config.toml
num_hidden_layers = 13
d_expert = 64
d_shared_expert = 64
router_score = "softmax"
routed_scale = 2.6
balance_loss = 0.00691
init_std_router = 0.0141
lr_router = 0.00121
vocab_size = 4096
tie_word_embeddings = true
batch_tokens = [32768, 65536, 131072]
dataset = "wikipedia_en"
Below are experts of layer 5 (counted from 0) of a mixture-of-experts language model. Rows are named gate (a neuron's input weights, with its number), up (a neuron's input weights, with its number) and show model dimensions 0-223. Each number is 128 + 24 x the weight over its row's rms, rounded and kept within 0 to 255.
Before each expert's rows: a language model's description of what the expert responds to. This comes from a sample of Wikipedia text that the model never trained on.

# expert 34
First digits of years, dates and seasons (2024, 1933–34), plus infobox and taxobox labels like Born, Kingdom, Species, Coordinates.
gate3 [139 144 101 171 154 115 102  74 105 104 121 139 112 161 135 131 161 194 127 113 130 151 119 146 115 127 144 128 144 149 134  85 155 146 118 147 185 137 148 104 149 110 124 100 152 160  89 137 138 163 136 127  90 150 129 160  81 129 112 113 147 129 114 153 123 122 111  79 126 126 155 126  77 103 118 115 155 110 114 123 144 103 127  90 129 132 121 114  88  78 146 137 128 144 109 117 146 148 166 140 109 129 171 129 178 162 161 145 140 156 121  91 134 131 111 114 156 115 163 138 119 128 121 202 134  92 134  95 108  83 121 126 128 161 145 142 129 176 128 141 133  99 108 136 101 154 142 116 128  87 124 129 101  91 110 119  83 169 107 118 150 131 146 114 121 109 107 103 122 105 169 131 129 113 113  96 111 119 109 170 140 164 161 102 114 114  80 132 115 107  70 104 165 120 126 140 101 147 115  81 160 131 116  92 121 135 126 102 121 159 112 129 106 122 101 154  97 121 135 110 134 161 138 106]
up3 [125 127 158 122 102 146 128 139 116 158 144 138 100 148 108 133 131 154 136 138 105 118 100 137  99 110  91 105 101 151 149 126 113 163 154 116 163 172 139 131 125 128 108 106  86 117 154 116 119 146 140  85 187 112 135  97 170 171 183 138 131 141 165 142 126 124 128 113 138 143 110 151 169  79  56 136 143 115 121 143 132 110 128 147 138 148  85 131  98 122 139 125 138 146 132 125 136 131 127 149 134 138 142 128 143 133 129 137 107 160 122 111 144 119  82 159 130 147 127  97 103 136  97 109  68 135 109  67 162  71 142 135  90 120 154 138 172 129 183 103 152 154 139 133 131 109 153 123  72 154 112 103 168 159 141 136 117 122 138  89 115 116 139 101 131 119 160 110 137 125 108 155 158 132 129 137 164 146 138 117 161 145 128 123 141 108 144 125 108 150 158 127 139  86 140 151 139 160 148 118  83 122 126  89 139 117 111 125 142 121 113 101 149 122  75 180  97 153  82  64 125 131 144 118]

# expert 58
First letter of a sentence-opening word after a period or line break, such as F-urthermore, D-ue, W-ertheimer, R-emove.
gate0 [123 128 126 138 135 126 170 121 155 139 154 145 140 124  44 157 160  96 149 137 108  93 141 148 114 153 124 127 138 115 130  83 156 180  89 154 139 124 131 145 155  98 126 144 125 133 163 139 158 160 119 141 139 115 121 105 138 103 128  69 106 138 153 154  89 137 114 160 117 107 107 104 121  94  94 103 121 122 143 169 131 121 104 139  78 156  84  96 127 113 151 154  86 111 146  61  77 164 169 106 164 113  97 128 131 124 143 125 153 125 169 133 134 138 112 161 153  82 115 124 133 119 110  98 119 114 156 109 120 114 101 147 138  90 103 135  86 138 109 166 133 144  98  85  96 112 112 110 111 139 145 119 119 125 153  78 136  81 113 129 159 132 123 110 124 103 113 139 138 123  98 101 115 120 127 132 117 122 149 131 146 131 135 113 177  97 117 120 139 110  67 124 126 117 114 160 158 124 125 111 134 126 151 140 127 109 157 149 154 130 132 127 146 189 143 147 148 130 184 149  98 132 125 148]
up0 [171 135 138 134 125 150 119 119 136 128 126 113 150 132 120 147 161 116 116 158 117  86 134 108  77  82  93 161  89 133 120 133 142 154 136 148 159 141 125 120 151 128 141 134 123 111 115 120  99 195 152 178 155 101 145 102  91 122 105  96 176 127 138 105 138 119 160 126 176 125 133 119 142  96  79 147 133  80 134  93 181 112 126  98 148  84 119 120 127 115 169 111 153  86 100 144 142 139 125 124 148 131 111 118 129 143 124 139 116 175 129 105 113 143 134 125 110 142 141  85 135  80 137 142 159 102  97 152 135  86 111 108 144 138 110 138 126 129 138 124 173 113 137 139 108 140 106  96 141 145 130 134 132 140 118 119 144 124 160 155 107 101  77 130 104  76 122 111 110 153 120 142 111 127 140 127 129 148 128 138 143 171  98  96 155  81 108 127 135 128 182 123 164 227 154 128 108 162 130 137 124 133 129  94 102 108 146 113 125 174 130 124 107 117 165 151 140 146  93  99 129 115 137 154]

# expert 30
Middle or final pieces of proper names and words (Raj-ar-aja, Rough-ly, Rug-by, r-unning), and single digits inside years or table numbers.
gate1 [132 149 125 147 156 123 114 145 166 126 111 130 135 178 166 113 152 122 100 124 102 159 152 109 166 113 137 133  85 137 148 139 152 144 134 121 146 162 124 114 115 134 149  69 110 177 147 114 133 161 154 163 169 101 117 141 117 165  87 122 129 135 121 134 170 132 132 157 138 132 118 133  47 177 122 121 138 131 135 129 190  76 127 139 141 146 136 159 131 133 123 173 133 147 102 122 116 180 179 128 127 133  89 116 114 129 172 138 155 143 147 123 132 147 175 134 121 125 157 136 114 118  99 136 126 109 120 123  91 128 106 154 121 148 106 118 116 174 134 105 137 148 189 139 133  91 156 120 116 149 106 160 123 165 127 142 125 136 113 141 144 129 107 157 120 166 119 155 131 117 121 158 140 181 140 135 127 162 171 172 186 130 134 161 111 136 121  92 147 146 115 135 120 136 114 158 110 158 118 154 116 123  96 114 117 117 137 174 140 102 146  91 164 153 125 140 132 131 135 133 122 160 168  75]
up1 [155  84 154 147 135 154  86 137 148 150 128 129 179 107  87 125 152 144 108 101 165 115 130 153 119 129 138 132 118 118 170 117 168 131 148 191 111 140 133  83 125 132 147 118 160 190 137 123  92 136 120 150 142 161 136 148 100 127 106 149 135 136 123 113 119 115 118 122 160 117 136 129  98 158 165 129 133 136  90 116 118 102 110 134  89 112 151 133  78 129 180 182 168 137  78 101 106 131 123 147 147 136 125 112 130 130 133 108 104 123  96 168 134 156 147 117  87 187 120 116  58 192 157 133 119 131 139 151 112 104 117 152 160 134 138 119 141 126 138 137 121 146 115  83 138 103 153 126 107 136 115 143 131 135  75 149 153 127 107 165 110 145 118  91 152 123 141 107 125 112  87 146 151 141 165 122 150 123 136 108 138 136  99 159 134 157 129 143 113 101 153 167 135 142 112 158 107 140 139  92 136 132 123 148 147 144 107 131  91 171 167 154 100 116 105  78  93 126 128 141 151 115 136 104]

# expert 52
Space-prefixed capital letter beginning a name after a comma, pipe or colon, such as P-ieter, Y-o-Han, K-ister.
gate1 [177  99 156 151 106 129 149 109 144 127 122 108 110 140 182 101 135 124 166 102 126 106 128 125 132  83 155 164 121 135 133  83 123 148 136 100 162 104 116 157 175 145 118  98 134 154 123 114 126 171  94 166 152 137 147 127 137 101 129 129 121 143 117 106 132  92 156 165 108 138 122  63  86 106 158 144 111 144  73 126 127 116 123 106 142  97 103 140 162  95 118  89 130 141 126 128 119  93 118 120 116 159 152 132 151 134 142  85 152 128 186 108 174 116  87  99  85 158  93 108 120  95 160  98 137 121 103 108 147 128 136 115 107  96 132 141  77 148  83 125 133 102 166 129 124 110  99 128 153 145 139 105  97 128 153 116 126 112 132  97  86 147 108 122 127 148 131  95  79 111  97 137  86 123 103 138 147 118  90 127 112 134 124 105 155 170 132 103 101 120 155 133 185 184 107 161 152 147 138 128 148 138 108 113 118 121 114 169 127 150 127 149 143 118 121 112 132 114 125 144  90 125 114 135]
up1 [ 78  98 108 152 160 145 111 141 160 114 130 173 132 109 131 119 130 157 121 141 138 110  80 136 129 158 143 132  96 127 123 147 132 138 110 145 206  93 163 130 109 146 133 155 141 112 133 110 121 123 156  73 108 141 133 114 119 121  99 132 139 125 138 161 136 111 106  84 119 146 161 150 116 144 139 108 152 122 114 164  70 138 137 115 157 128 157 144 153 134 155 105 124 146 105 107 160 127 108 130 115 132 119 129 128 126 122 144  91  83 123  99 116 124 158 107 164 161 139 139 130 175 100 141 147  80  92 160 132 157 165 165 108 123 120 145 156 141 126  96 155 126 139 184 127 145 131 135 130 129 127 121 115 150 165 125 115 158 180 112 164 114 146 161 128 101 155 142 158 128 109 125 109 104  88 100 119 177  99 170 102 122 124 147 114 121 145 109 125 159  88 118 148  71 149 137 178 140 121 116 161 134 129 105 129 130 132 141  62 160 137 169 131  88 157 132 117  75 145 133 114 133 157 112]

# expert 38
Final vowel pieces of foreign names and words, especially Hungarian, Japanese and Indian, such as Erzsébetvárosi, Masayuki, Aishwarya, Mumbai.
gate1 [127  93 140 131 147 157 154  89 163 130 160 113 120 186  62  75 134 115 108 159 103 149  76 126  82 100 131 124 147 125 123  94 126 187 128 148 123 108  97 153 110 157  84 117 152 137 143 161 115 134 117 114 123 133 134 157  99 131 121 164 180 129 134 176 121 128 124 131 152 125 128 138 121 153 127 148 111  85 156 105 112 123 120 126 104 129 137 151  96 100 137  69 125 118 133 131 105 180 123 160 119 106 141 118 128 142 159 128 105 147 133 114 141 127  99 118 103 145 136 117 140 141 113 153  85 113 120  52 147 159 119 139  96 138 107 110 135 128  93 135 143 110 113 109  91 144 137 133 132 106 144 141  85 147 145 107  74 156 155  94 146 164 108 121 101  94 134 114 145 163 130  92 114 117 161  90 141 130 104 130 136 142 142 131 116 153 151 104 129  85 123 133 151 119 128 143 104 128 131  88 130 148 141  81 112 116 177 169 128 135 131 142 169 128 133  86 149 113 168 143 150 134 165 131]
up1 [104 129 110 142 147 104 135 114 122 166 123 156 125 111 133 197 166 137 131 150 126 152 120 117 178 119 151 139 107 127 146 147 149 135 114 140 139 138 170 127  89 163  94  69 142 133 105 149 140 169  98 123 136 143 131 133 124 114  82 102  97 176  69 100 153 138 102 162 124 163 153 138 157 150 132 211  92  99 100 150 171 140 138  84 135 105 139 113 149 117 107 134 150 154 133  94 107 114 112  86 153 136 141 123 155 171 133 135 149 103 103 124 164 129 114 132 117 148  98 132 128 116 146 126  98 122 159  73 130 125 138 126 151 114 106  91 113 116 129 136 116 126 128 149 126 118  95 134 134 134 112 139 117 128 143 142 161 174  79 132  99  83 139 139 156 126 139 114 152 116 182 135 114 125 134 186  85 104 114 117 141 102 113 110 139 103 166 166 115 130 122 113 125 164 122 108 161 152 145 158 128 129 112 166 161 132 108 116 106 153 118 144 124 124 163 132 136 114 169 122 108 170 133 133]

# expert 5
Single digit tokens inside numbers in tables, scores, dates, statistics and identifiers, such as 3–2, 1,600 m, $300.
gate6 [155 127 174 147 140 127  78 143 136 157 153 131 152 100 139 102 149 124 127 178 130 165 155 147 141  99 106 146 128 111 140 145 105 158  99 165 116 172 117 116 113 128 144 105 160 115 160 159 177 153 125 107 145  86 160 158 129 121 117 126 106 142 110 115 105  81 157 142 130  91 162 100 108 162 164 158 115  73 124 130 139 117  89 141 132 158 117 106  86 133 104 159 139  91 114 119 151 154 133 118 100 138 113 131 103 128 143 131 138 103  81  84 125 122 132 123 109 146 137 121 162 121 142 164 137 145 176 149 167  89 105  85 141 149 109  89 116 161 103  95 158 124 169 128 142 126 164 135 125 118 119 132 144 127 123 176 141 121  96 149 166 114 140 131 120 132 154 156 166 101 172 144 161 128 165 132 144 118 123 112 109 160 143 172 130 115 142 111  85 161 111 142 131 150 112  92  96 145 165 121 134  94 134 131 143 109 118 132 137 185 159 161 135 122 132 127 145  87 104 168 129 130 133 107]
up6 [108 133  65 123 140 123 110 150 146 126 132 133 118 122 126  77  94 157 156 157 113 181 143 126 149 171 104 159 127 159 121 114 146 167 121 134 111  91 102 128 136 120 131 125 138 109 137 172 112 154 164  87 171 104 143 118 142 112 113 116 132 116 139 132 122 112 114 177  85  87 154 100 134 153 152 148 144 104 139 123 123 124 115 169 113 103  96 118 115 101 147 114 107 141 142 120 128 168 171  91 157 121 166 126 121  87 114 126 161 134 145  97 113 135 102 135 124 135 149 117 137 146 131 151 164 134 137 134 149  75 164 112 116 111 128  79 147 182 113 137 163 109 118 138 143 141 152 123 131 101 143  93 122 130 114 162 143 138 125 123 161 120 149 130 135 124  92 113 154 130 138 102 130  99 149 138  93 125 127 178 112 147 137 109  91 146 141 148  92 131 104 165 115 121 139 122  76 118 156 114 156 160 138 141 186 135 115  97 120 200 152 107 171 107 135 154  90 133  92 118 118 185  92 140]

# expert 25
Country, state and region names after a comma or in, often in tables or location lines, such as Czech Republic, Switzerland, Japan.
gate1 [122 130 158 126 130 131 113 110 104 112 152 113  95 123 133 160 110 152 129 126 174 151  74 117 130 152  92 142 110 106 132  93 114 109 107 144 114 145 125 157  93  74 124 166 143 104  99 117 132 117 150 133 106 152 115 137 119 148 132  99 117 168 128 151 158 122 133 133 122 111  97 166 143 156 168 169 114 162  92  57 113 159 101 142 120  94 131 152  84 115 112 157 136 156 134 137 127 115 150 140 106 131 136 126 133  90 168  95 114 153 114 128 109 102 106  92 146 111 135 164 171 126 135 166 115 123 147  99 150  99 122 119  87 106 133  97 131 110 111 103 146 105 131 145 136 136 129 117  90 131 142 172 150 115 127 126  97 144 142 113 114 110  98 193 149 125 176 129 145  84 136  78 150 123 116 155 107 138 111  67 134 126 166 125 110 138 107 173 126 148 102 115 144 114 154 107  77  88 140 163 132 140 126 126 133 132 128 102 112  64 111 132  98 164  91 112 111 136 115 170 129 127 100 120]
up1 [113 124 150 125 162 127 122 184 135 154 160 123 151 144 114 114 138 119 158 122 125 102 141 151 127 141 163 100 110 155 107 118 114 132 135 109 136 107 131 108 109 116  79 126 104  65 137 129  91 138 147 142 109 122 129 133 151 152 189 127 109  91 138  88 100 152 114 120 125 137 161 165 163 163 124 119 139  99 117 102 155 165 176 124 111 159 177 154 184 114 150 106 150 131 156 145 148 135 142 132 161 120 147  98 181 143 115  62  99  77 147 128 109 135 110 128 102 135 153 130  94 138 119 119 125 122 123 104 140 112  87  99 158 104 137 157  89 114 131 110 115 111 119 106 159 133 136 167 162 144 125  80  66  86 103 130 128 124  96 154 119 128 115 160 109 140  85 153 114 178 160 130 110 113 125 124 110 123  65 106 137 156 113 135 115 142 120 140 162 109 133 136 123 121 137 140 124  99 153 142 115 150  98 155 160 142 165 139 122 123 142 109 109 104 130 140  96 121 117  97 141 167 127 163]

# expert 45
Inner syllables of words and foreign place or personal names, such as Tok|ush|ima, Tak|el|ma, Suk|ov|á, plus Born in infoboxes.
gate1 [150 146 140  94 125 139  71 131 164  95 116 155 176 103  98 106 134 120  86 127 102 117 152 145 120 146  96 173 152  97 115 113 137 166 137 118 115 145 117 104 121 166 140 156 141 144 132 150 149 149 106  96  94  90 118 123 127 108 106 118 137 171  72 146 124 139 124 195 166 158 138  92 126  94  62 121 143 131 141 127 173 140 123 130 152 129 144 111 128 122 132 122 114 138  96 124 133 133 106 116 121 134 180 120  73 125 131 104 131 140 113  94 126 116 174 133 108 131 179  99 152  99 152 158 115 117 116 148 107 134 109 125 145 102 164 139 125 124 123 121 170 119 133 155 141 100 147 148 137 101 110 138 117 115 135 193 120 101 132  61  98 112 136 152 130 145 138 130 134 108 128 130 115  94  74 144 109 170 149  94 155 162 161 113  92 125 109 108 122 115  91 154 117 115 171 130 137 103 147 118  99 132 159 113 142 139 123 145 121 110 127 132 147  79 103 158  73 136 120 148 123 131 135 137]
up1 [104 130 114 110 140 112 124 144 102 136 104 121  71 131 153 133 110 142  89 105 142  80 173 179 107 129 125 118 145 145  82 152 179 131 143 124 183 135 155 169 145 121 107 115 111 143  84  92 171  67 147 115 111 108 151 126 121 122 146  96  89 127 135  99  76 149 122 130 102 110 129 118 105 158  92 138 113 120 139 126 153 107 129 123 125  78 127 100 163 120 143 138 115 115  95  99 120 121 102 158 152 110 143 135 123 137 144 144 103 177 129 128 115 147 122 135 140 105 114 141 120 108 151 124 156 180 181 116 139 137 144 136 151 128 144  60 112 161 147 120 155  97 115 148 100 118 175  93 111 142 110 135 117 114 128 126  79 148 130 126 152 108  94 121 116 137 118 100  94 115 135 117  57  84  97 143 161 140 125 129 134 113 137 120 151 126 131 125 144 136 168 135 137 107  95 157 119 104 119 178 156 177 103 162 122 124 123 124 131 129 182 137 107 135 162 125 128 136 144 139  92 125 141 116]

# expert 20
Apostrophes in possessives and contractions such as King's and Goin', and capital first letters of names in tables and lists.
gate1 [129 124  93 134 152 167 148 135 113 101 118 115 153 126 160 133 129 120 160 157  95 117 136 114 155 163 121 134 127 105 145  92  96 120 115 118 170 152 127  88 158 110 156 101 130 112 118 167 164 118 117 132 122 105 121 139 135 125  72 126 114 134 117 147 120 108  78 109 189 158 135 110 123 122 134 167  68 117  77 166 134 138 160 111 172 139 180  31 114 138  92 173 129 113 143 179 152 127 128 129 123 130 166 133 140 123 129 120 141 159 132 139 153 120 115 155  93 127 100  84 150 123 147 126 124 107 146 135 112 155 130 150 139 125 179 121 143 155 130 106 103 160 138 141 117 154 134 139 122  85 121 158 109 147 156 141 177 135 123 143 139  62 129 136 135 146 144 110 117 100 112 100 108 113 133 118 139 130 135 144 134 144 108 117 118 129 121 124 119  89 130 162 106 152 111 142 124  70 104 121 116  84  96 129 111 124 101 164 136 172 112 127 162 109 151 155 109 122 122  79 109 104 127 114]
up1 [124 138 106 139 146 121 101 142 114  94 115 130  93 148 114 157 150 113 195 111 157 131 171 125 148 149 169 124 168 129 148 114 132 127 143 113 135 123 137 115  67 194 121  95 145 118  82 129 130 120 138 144 116 121 122 124  82 138 148 136 153 156 140 174 100 102 168  99 112 144 152 126 132 141 121 123 126 115 112 120 129 131 142  78  97  91 143 134 136 153 126 104 168  98 130 125 135 127 127 111 174 155 102 119 124 139 146 132 131 110 169 104 156 158 174 142  94 115 116 102 151 120 171 147 155 152 114 149 120 125 115 139 123 151 169  59 155 158 101  83 115 100 135 110 189 119 123 117 124 171 101 109 125 114 158 128  95 134 126 133 126 145 104  96 114 105 153 117 133 127 139 172 131 156 120 110 104  92 111 109 117 123 138 125 138 134 114 120 165  86 100 133 136 120 143 105 143 110 102 158 146  45 110 102 122  92 181 126 105 138 137 134 125 157 112 137 121 177 129 105 146  98 124 115]

# expert 2
Digits inside years and dates, mostly the third or fourth digit of years like 2013 or 1935, plus month names such as July and August.
gate1 [162 125 103 123 121 110 140 115 143 122 116 125 123 125 104 154 142 105 140 151 141 126 181 149 161 112  55 148 122 103 119 110 117 149 125 141 126 136 152 179 118 131 114 131 141 158 119 158  83 140 142 125 116 131 114 145 152 141 139 149 117  93 135 185 102 135 165 179 144 129 158 111 132 137 129 139 114 117 122 150 160 117 133 137 121 128 137 114 119 150 113 151 137  92 123 123 118 183 100  82 159 115 125 136  85 102 128 144 140 125 109  77 112 145 108 103 140 156 144 123  90 122 161 135 140 127 126 155  93 115 143 117 129 141  96 150 196 111 181 106 108 153  92 148  94 123 151 131 155  81 184 122 112 140  91 131 163 144 120 122 149 128 152 128 129 139 159 141  64  88 128 143 163 110 143 118 155 133 184 126 115 104  89 147 104 108 120 125 110 123 131 113 102 146 119 125 132 155 156  99  98 109 124 111 136 125 116 142  99  93 133  76 133 115  92 112 147 112  73 110  92  92 176 163]
up1 [138 151 118 116 128 101  95 137  85 126 116 127 199 130 122 133 133 127 128 115 139 104 108 121 128 124 166  92 126 115 111  98 147  99 131 130 111  91  69 103 162 148 113 146 132 141 105  80 139 136  99 131 116  99 169  88 118  94 102 134 142 101 124 148 129 163 132 120 109 101 133 116 100 132 145 114 139 132 138 153 121 125 120  91  83 128 143 151 160 122 142 128 104 131 151 145 131 123 148 120 113 156 117 172 185 126 111 108 153 142 134 127 126 110 165 141  78 105 124 119 172 137 163  91 125 135 108 159 110 121  85 116 138 144 154 129 111 116 138 159 127  68 131 151 105 139 193 154 140  97 162 115 113 138  94 119 102  93 165 126 123 125 106 142 141 150  99 140 106 109 136  78 167 104 123 123  94 135  80 120  99 108 106 135 146 142 139 153 111  85 121  92 170  97 117 157 172 175  95 107 158 135 128 127 121 120 132  94 198 148 118 140 133 109 173 121 116 152 159 138 141 138 124 146]